From a checkpoint of a small mixture-of-experts model trained on Wikipedia: 8 picks a token.
Below are experts of layer 6 (counted from 0) of a mixture-of-experts language model. Rows are named router (the router's row for the expert) and show model dimensions 120-159. Each number is 128 + 24 x the weight over its row's rms, rounded and kept within 0 to 255.
After each expert's rows: "comes after" lists some tokens at least twice as common just before its tokens as in all text. This comes from a sample of Wikipedia text that the model never trained on. Tokens count by the router's weight.

# expert 104
router [175  97 116 115 130  99 132 141 122  88 143 109 150 107 134 133  59 149 118  92 109 156 113 134 114  75 132 181  80 143 102 126 108 138 160 156 146 132  99 123]
comes after: " ", " 0", " 1", ")", " —", " 2"

# expert 111
router [142 149 118 103 152  71  90 132 105  93 128 117 129  77 140 113 104 133 111 112 102 134 108 145  95 135 170 143 120 182 131 110 100 133 162 120 108 130 135 103]
comes after: " 19", " |", ".", " 18", ",", "20"

# expert 5
router [157  94 101  96 139 120 131 154 125 156 134 121 133 130 135 159 111 101 134  74 115 111  89 178 114  95 124 127 114 132 133 112 135 131 137  97 149 154 136 116]
comes after: " the", ",", " of", " United", " in", " New"

# expert 117
router [174  97 115 143 138 124  88 161  94  68 107  86 135 111 169  82 148 119  92 107  85 144 134 129  90 137 141 151 121 140 120 109 103 120 147  98 141 164 128 119]
comes after: "o", "ri", "vi", "li", "la", "e"

# expert 101
router [171 152  94 120 163 139 110 146 100 118 112 144  94 108 116 131 104 101 169 142 100 173  96 118 126 114 139 156  94 129 124 142  93 203 131 152 151 133 119 115]
comes after: " 0", " |", " 1", " 2", " B", " b"

# expert 32
router [122 136 130 142 143  95 133 174 112  96  97  89 136 145 168 185 132 134 148 121 103 144 109 141 136 161 123 140  99 115 139 109 111 115 131 105 150 139 133 121]
comes after: " |", ",", "ta", " K", "d", ":"

# expert 63
router [167 157 108  83 126 108 126 108 152  92  81 127 160  97 136 130 117 114 133 111 149 120 104 149 117 107 145 132 128 140 123 137 108 126 178 144 102 119 161 147]
comes after: "\n", " U", " Mo", " Vi", " Pa", " M"

# expert 72
router [145 100 132 115 147 109 105 136 153 121  93 108 164  89 114 143 137 146 126  98 119 141  84 167 101 127 124 129 127 136 123 138 115 143 161  87 143 123 115 118]
comes after: " con", " pa", " Pa", " ex", " pro", " the"

# expert 21
router [140 157 169 130 130 112  84 154 101 141 111 123 136  92 101 156 108  90 153  71 122 155 149 149 100 142 129 150 129 156 133 130  93 141 142 137 149 116 116 122]
comes after: " the", " S", " T", " The", " to", " f"

# expert 116
router [130 117  96 136 154 131 132 145 121  90 134 119 121 115 134 126 118 104 128 108 103 149 122 107  81  95 146 125 130 178 115 143 127 118 140 149 101 156 133 109]
comes after: "\n", "ed", "s", "ation", "ated", "ing"

# expert 25
router [147 152 122 146 171 128 120 150 127 138 109 140 168  96 172 159 111 139 116 139  83 162 104 152 117 108 129 119  93 135 116 147 138 150 122 102 121 106 100 123]
comes after: "-", " (", "\n", " \"", ":", " and"

# expert 107
router [140 124 120 125 140 132 129 144  90 128 131  88 147 111 106 110  96 130 149 126 108 204 141 130 130 129 167 147 109 154 141 107 138 135 156 146  82 147 117 119]
comes after: "\n", " |", ")", ".", " =", ")."

# expert 84
router [130 119 145  85 139 139 116 155 122 162 100 119 137 128 158 132 127 152  82 102 108 141 112 142 114 102 129 126 118 139 122 124 129 133 106 131 124 124  99 122]
comes after: " \"", "\"", "\n", " Di", " di", " No"

# expert 103
router [151 110 141 114 145 146 116 101 115  88 131 115 130 123 127 128 106 188 132 104  97 135  74 160 150 139 167 134 110 129  97 108 137 123 147 147 127 107 110  92]
comes after: " ", " |", ")", " 1", "\\", " 0"

# expert 54
router [122 170 162 117 123 120 107 141 147 146  95 113 149  83 123 152 110 115 158 133 105 111  99 194  77 154 105 179 122 135 128 110  98 124 178 117 103 159 128 116]
comes after: " st", " St", " re", "s", " dis", " sp"

# expert 26
router [152  84 132 151 150 135 101 123 134 129 115 128 171  96 121 125 139 142 148  95  89 204 122 136  92 105 139 117  90 152 137 110 121 103 142 155 147 116 141 143]
comes after: "\n", "ed", "s", "ing", "ly", " based"

# expert 62
router [136 155 123  90 140 131 138 127 112 139  76 126 126 117 105 157 101 153 176 156 106 126 106 178 116 100 159 143 127 129 110  87 142 153 152 179 132 120 128  93]
comes after: " f", " F", " ", " is", " W", " was"

# expert 114
router [162 115 112 149 122  69 130 141 117  88 127 117 129 121 113 126 114 134 132 148  98 155 120 139 134 108 144 116 119 169 134 131  92 138 134 133  93 158 107 119]
comes after: " |", " ", "n", ";", "ur", ":"

# expert 10
router [ 82 110 117  91 133 107  99 166 131 116 146 116 126 106 168 120 107 125 151  90 109 122 159 125 145 107 169 105 117 127  80 101 156 147 107 128 137 142 102 118]
comes after: " of", "'", " in", " to", " for", " on"

# expert 126
router [114 131 139 101 151 125 133 116 150  93  91 119 134 116 145 111  90 141 113 130 114 166 110 165 119 103 133 143 138 112 109 115 104 170 173 155  94 144 149 116]
comes after: "==", "s", "===", " ==", ".", "\""

# expert 36
router [126 155 128 129 164 134 137 159 128 123 153 153 163 129 113 142 139 108 109 147  75 140  67 125 144 123 143 150 127 135  99 104 137 126 142 149 125 146 137 122]
comes after: " ", ",", " and", " to", " was", " ("

# expert 1
router [167 120 126  87 152 156 136 124  98 116 101 128 136 113 153 127 131 125 134 124  98 144 152 177 132 158 138 105 122 136 100  85 135 114 170 138 102 152 142  98]
comes after: " ", "lu", "le", " he", " w", "ur"

# expert 85
router [138 147 101 102 137 156 112 141 104 145 136  74 129 131  99 175  99 127 161  90 107 111  79 156 156 103 144 142 117 147 102 118  90 164 161 156 152 134 135 144]
comes after: " K", " S", " T", "y", " M", " La"

# expert 119
router [127  94 111 121 120 114 108 144  85 119 108  94 144  95 141 124 110 114 137 157 101 176  87 167 141 117 140  87 139 145 119 123 136 113 182 117 133 131 104 145]
comes after: " of", " in", " as", ",", " is", " for"

# expert 59
router [126 146  82 107 111  99  93 174 128  89  90 145 151 120 131 118 123  95 110 125 112 181 124 184  91  95 141 146 127 168 145 128 118 193 114 125  88 137 126 125]
comes after: "-", "\n", "==", " (", "″", "==="

# expert 20
router [119 133 143 107 128 119 111 163 143 150 106  65 161 111 122 158 135 129 137 111 115 115 111 146  75 123 145 138 128 189 127 127 122 173 133 166 155 117 124 113]
comes after: " the", "|", "-", " O", " Po", " a"

# expert 22
router [154 141 133 136 130  68 146 151 164  89 109  75 153  93 140 135 112 156 142 126 113 139 126 156 109 125 117 117 144 129 119 137 140 116 164 165 106 140 128 105]
comes after: "s", ",", "st", " is", "ed", " and"

# expert 60
router [155 155 108 106 112 130 166 105  93 143 158 101 120  77 137  99 110  96 165 130 139 122 100 165  92 134 169 122  82 123 115 142 100 132 123 172 111 155 121 113]
comes after: " |", " h", " H", "H", " S", " a"

# expert 80
router [124 165 131 164 105 108 143 156 138 132 150 145 126 120 112 146 127 106 160 106 115 133  92 138 110 112 150 124 103 156 107 124  95 149 163 120 156  95 108 118]
comes after: " in", " a", " the", " at", " A", " In"

# expert 50
router [135 140 115 101 128 107  90 137  84  94 142  90 136 122  95 115 121 100 114 126 122 147 142 150 110 123  98 122 121 125 132  95  93 120 125 153  99 135 103 115]
comes after: " |", "|", ";", ":", " ", " ("

# expert 3
router [107 188 138 103 146 132  92 171 141 121 140 124 132 115 118 148 115 132 182 135 132 108 115 156 133  72 118 151  70 160  93 121  94 102 126 132 144 126 144  87]
comes after: " S", "S", "s", "d", "b", " h"

# expert 19
router [147 158 134 115 142 136 116 129 119 120  87 145 150  88 148 131  94 114 148 133 105 124  81 137 137 130 140 148  85 158 124 117  99 140 144  89 148 142 117 136]
comes after: " in", " de", " to", " In", " pro", " at"

# expert 6
router [181 156  54  98 143  60 111 126  98 139 139  81 126  76 129 136 105 117 129 121 109 134  70 131 126 121 160 153  85 160 144 141 136 104 138 132 151 116 156 117]
comes after: " in", " (", " Com", ",", " In", "c"

# expert 120
router [162 186 126 105 143 149 103 161  94 140  86 102 144 115 130  70 124 133 135 160  78 128  82 143 115  92 159 106 108 154 143 123 126 126 112 151 131 146  87  92]
comes after: " ", "c", " a", " C", "ec", "-"

# expert 39
router [117 117 160  92 180 129 130 173 156 142 102 130 117 135 120 167 139 141 124 114  83 116 117 150 122 136 130 161  96 141  78 121 118 119 116 116  80 146 130  99]
comes after: "s", " W", "ho", "sh", "y", "w"

# expert 115
router [134  99 111  88 122 109 121 157 101 128 164  81 142 118 156  99  91 135 135  98 115 188 108 139 111 121 215 139 110 133  79 137 133 130 141 148 122 132 111  99]
comes after: " |", ".", "'", ")", " Women", " ="

# expert 87
router [157 122 119 131 145 124 101 157 114 129 123 100 113  54 148 135  97 168  76 133  71 155 110 118  71 101 123 116  90 165 109  96 100 152 153 159 133 148 128 113]
comes after: ",", " it", " It", ")", " which", " he"

# expert 95
router [175 133  87 146 177 106 137 140 144 122  99 102 179 106 152 128 144 132  86 155 114 123 119 138 130 147 133 130 140 140 132 146 115 112 150 131 147 102 148 116]
comes after: "\n", " Jo", " Je", " Lu", " Vi", "ri"

# expert 118
router [120 129 104 119 115  85 105 172  63 140 130 116 114 124 141 123 123 132 131 157 135 125 109 122 155 132 143 124 141 138 166 139  90 157 141 146 101 120  90 103]
comes after: " |", "s", "---|---|---|---|", "u", " La", "l"

# expert 68
router [157 149 137 147 120 124  49 131 115 136 107 117 121  98 137 153 117 123 144  74 110 143 107 183  79 104 148  91  93 162 109 140 109 164 153 131  98 130  87 117]
comes after: " ", " the", " The", ".", "==", "-"

# expert 71
router [133 143 103  99 129 132 153 153 135  98 107 119 151  90 162 138 114 139 116 106 108 140 113 125 151 145 173 104 108 134 119  92 117 151 169 148 106 147 103 113]
comes after: ".", " |", " co", ")", "y", " re"

# expert 33
router [128 119 104 140 135 128 129 126 110 117 126  75 135 106 146 142 121 156 111 137 103 133 135 127  89 119 134 161 157 132 121  79  71 109 176 103 123 123  99 117]
comes after: " |", "|", " 19", ";", ":", " ("

# expert 106
router [173 128 134 151 140 122 128 113 139  89 140 154  99 119 119 124  85 139 118 117  78 130  96 135 104  72 144 109  69 178  87 122 100 140 179 161  93 121 115 114]
comes after: " ", "%", " 0", ".", ")", "5"

# expert 100
router [129 141  86 110 167 139  86 181 119 104 142  99  98 130 129 123 109 158 112 130 124 153 129 154  92  88 128 110 113 140 105 100  99 102 136  95 117 131 128  66]
comes after: "S", "A", "C", "T", "I", "D"

# expert 34
router [144 123 121 105 147 121  91 139 104 126 122 168 171 118 135 139 113 129 104 142 130 166 122 148 112 113 122 125 146 174 105 143 127 160 148 120 157 128 160  88]
comes after: ".", ",", " and", " (", " is", " \""

# expert 92
router [147 133 115 112 140 125 136 158  97  98 109  99 137  75 155 104 105 154 112 126  91 194 116 133 136 102 171 159 129 123 121 148 108 164 119 128  99 145 131 119]
comes after: "\n", "al", "ic", "ical", "ian", "an"

# expert 91
router [170 131  69 116 157  78  96 132 122  70 126 128 103 148 145 157 153 110 171 122  98 137 117 159  96 160 145 170 118 127 101 143  90 135 138 154 135 135 106 103]
comes after: "s", " C", " S", "l", "n", "r"

# expert 51
router [132 147  94 151 127 133 102 133 112 127  89 122 158 121 128 123 136 123 109 132 145 110 108 139 147 100 124 137 128 139 121 117  96 145 163 110  64 171 132 108]
comes after: " p", " P", "or", " con", "ar", "ri"

# expert 2
router [171 148 136 107 117 139 113 170 162 158  70 144 130 126  79 156 160 123 122 148  90 124  86 152 103 143 136 159  93 160 109 129 116 102 149 143 137 121  55 117]
comes after: ",", ".", " |", "-", " C", ":"

# expert 45
router [119 137 149 120 159 113 139 130 130 156  82 147 141 116 134 122 145 107 129 121  86 161 136 163 110  82 135 155 128 155 130  88 118 130 158 122 136 146 106  74]
comes after: " was", " is", " re", " be", " were", "ly"

# expert 30
router [144 176 107 114 123 115 162 134 149 117 131 113 144 122  99 160 120  94 144 170  91 140 110 123 119 112 194 152 124 118 104 144 107 135 136 156 114 147 128 111]
comes after: " |", "\n", ".", " K", ",", ")"

# expert 96
router [171 131 141  97 128 112  95 138  99 100 127 116 101 126 124 105 114 133 103  89  98 138 112 147 132 128 151 178 129 120  85 151 130 117 150 122 160 155 102 109]
comes after: ".", "\n", "\"", ").", " him", " death"

# expert 121
router [160 121 101  99 112 136 116 124 113 139 126 100 144 128  95 142 118  94 128 126  93 155 119 155 100  72 170 147 133 143 125 102  96 173 163 167 133 129 118 118]
comes after: " ", " N", " a", " E", " |", "-"

# expert 86
router [135 158 116 126 154 138 137 147  97 120 138 122 131 117 104 150 117 114 107  77 115 135  75 167 142 120 178 110  84 157 141 105 110  94 127 129 112 156 124  99]
comes after: " the", " a", " The", " his", " A", " an"

# expert 109
router [151 124 115 137 135 121  98 136 148 128  70  98 182 128 151 125 127 124 128 115 123 155 138 148  74 144 127 106 121 120 110 126  81 169 133 140 127 121 137 139]
comes after: "\n", "-", "|", "==", "===", "Species"

# expert 75
router [128 139 116 111 179 127  96 118 127  98 118 107 122 104 131 137 158 153 129 153  85 163 100 117 130 116 159 152 105 134 109  95 124 158 162 171  88 103 124  90]
comes after: " |", " ", " and", " of", "ing", "im"

# expert 9
router [175 146 114 164 148 145 118 147 138 130 125 138 105 107 115 104  75 150 133 110 100 160  96 160 102  93 146 154  43 126  79 124 119 163 115 119 167 102 131 106]
comes after: " ", " B", "-", " b", "00", " a"

# expert 31
router [110 111 140  95 146 101 127 138 142 168 119 120 167  73 142 120 126 138 146  99 100 135 137 143 130 149 114 124  73 147  97  63 108 111 193 158  94 145 120 128]
comes after: " ", ")", " Win", "%", " 0", "\""

# expert 70
router [148 101 119  99 140  86 116 121 130 127 105 113 167  97 172  98  94 178 128 128 110 133 110 153 144 149 144 109 106 118 137  65 126 180 178 113 132 109 142 100]
comes after: " P", "P", " M", "M", " No", " V"

# expert 81
router [139  84 139 133 170 107 105 142 123 109 105 132 163  70 130  99 128 126 122 143 116 137 115 106 142 105 154 115  65 107 140 106 117 127 169 144 147 141 136  95]
comes after: " ", "s", "ed", "un", "if", " part"

# expert 122
router [123 145 144 107 113 112 120 124 133 105 132 127 109 123  79 170 125 107 130 116 106 121 132 157 124  76 155 145  96 133 127 135 115 134 120 124 122 184 125  94]
comes after: ",", " the", " of", " |", " in", ":"

# expert 12
router [111 117 161 144 127 121 135 153  90 103 112  97 129 137 109 143 158  87 120 100 120 154 103 165 156  88 157 124 104 160 105  94  56 150 157 108 115 146 127 102]
comes after: " ", " F", "f", " E", " re", "t"

# expert 108
router [140 114 135 132 175 126 104 156 106 135 116 108 113  79  94 118 134 159  88  98 124 123 147 194 144 110 161 135 130 145  72 128 123 152 119 137 125 150 117  62]
comes after: "s", ",", "ing", "ation", "ed", "ity"

# expert 98
router [147  93 140 137 135 112 112 135 104 105 114 135 114 113 128  89 112 168 135 127 108 133 132 144 141 132 140 129 128 120 122  97  89 170 141 136  91  99 153 124]
comes after: "\n", "n", "ist", "al", "im", "ol"

# expert 14
router [121 142 111  91 102 112 123 148 140 146 136  91 106  72 136 119 100  85 150  54 119 114 138 155 109 118 142 141 113 180 133 118 117 158 138 117 133 127 105 113]
comes after: " the", " The", " 19", " a", "The", " his"

# expert 37
router [113 119  83 166 114  94 117 142 154 112 124 110 173 131 130 163  89 121 123 148  91 163  91 148  87 152 159 118 119 157 142 119 102 134 195  97  86  98  97 126]
comes after: "\n", "°", "-", ")", ":", " E"

# expert 42
router [120 142 124 136 121 141 108 120  99 124 116 145  91  97 145 129 129 140 152  76  96 200 132 125 109 118 123  82 106 160 105 107 118 132 159 145 116 129 134 128]
comes after: " a", " the", "ing", "ed", " his", " and"

# expert 57
router [ 97 140 146 139 137 154 108 124 124 102 105 131 141  81 139 111 115 127  69  79  81 129 115 136 130 100 124 168 125 166 108 131 114 170 158 136 101 157 140 103]
comes after: "s", "ation", "ity", "ment", " one", " such"

# expert 8
router [150 159 118 132 121 109 145 134 157 111 115 119 131 121  98 156 133 132 160 113  91 152 110 178 125 106 153 163 115 158 122 141 115 176 146 113 112 161  94 108]
comes after: " |", ",", "-", ":", " the", " ("

# expert 48
router [115 113 110 137 149 123 102 141 133 100 175 109 116 123 104 119 128 136  83 148 140 122 130 145  99  92 140 138 116 154 101 122  73 108 165 123  99 164 162 106]
comes after: " ", " f", "e", "le", "el", "ad"

# expert 97
router [118 120 127 130 124 123 105 163 121 137 141  97  95  68 186 150  93 143 116 121  97 163 122 110 106  61 118  98 124 123  97  60 158 159 165 128 131 110 125 122]
comes after: " of", " in", "'", ".", " to", " for"

# expert 4
router [143 132 109 116 113 137  89 117  65 122 121 106 158 101 150 111 109  97 154 108  94 134  98 142 111 107 157 142  64 162 114 103 152 147 192 117  96  98 138 125]
comes after: " B", "\n", " Li", " De", " M", " Ma"

# expert 28
router [129 149 134 132 142  66 109 139 119 119 127 135 125 107 139 115 102 132 151 125  94 133 111 111  95 133 173 127 118 146 130 154 127 197 173 147 128 109  95 127]
comes after: " |", ".", " the", ",", "|", " and"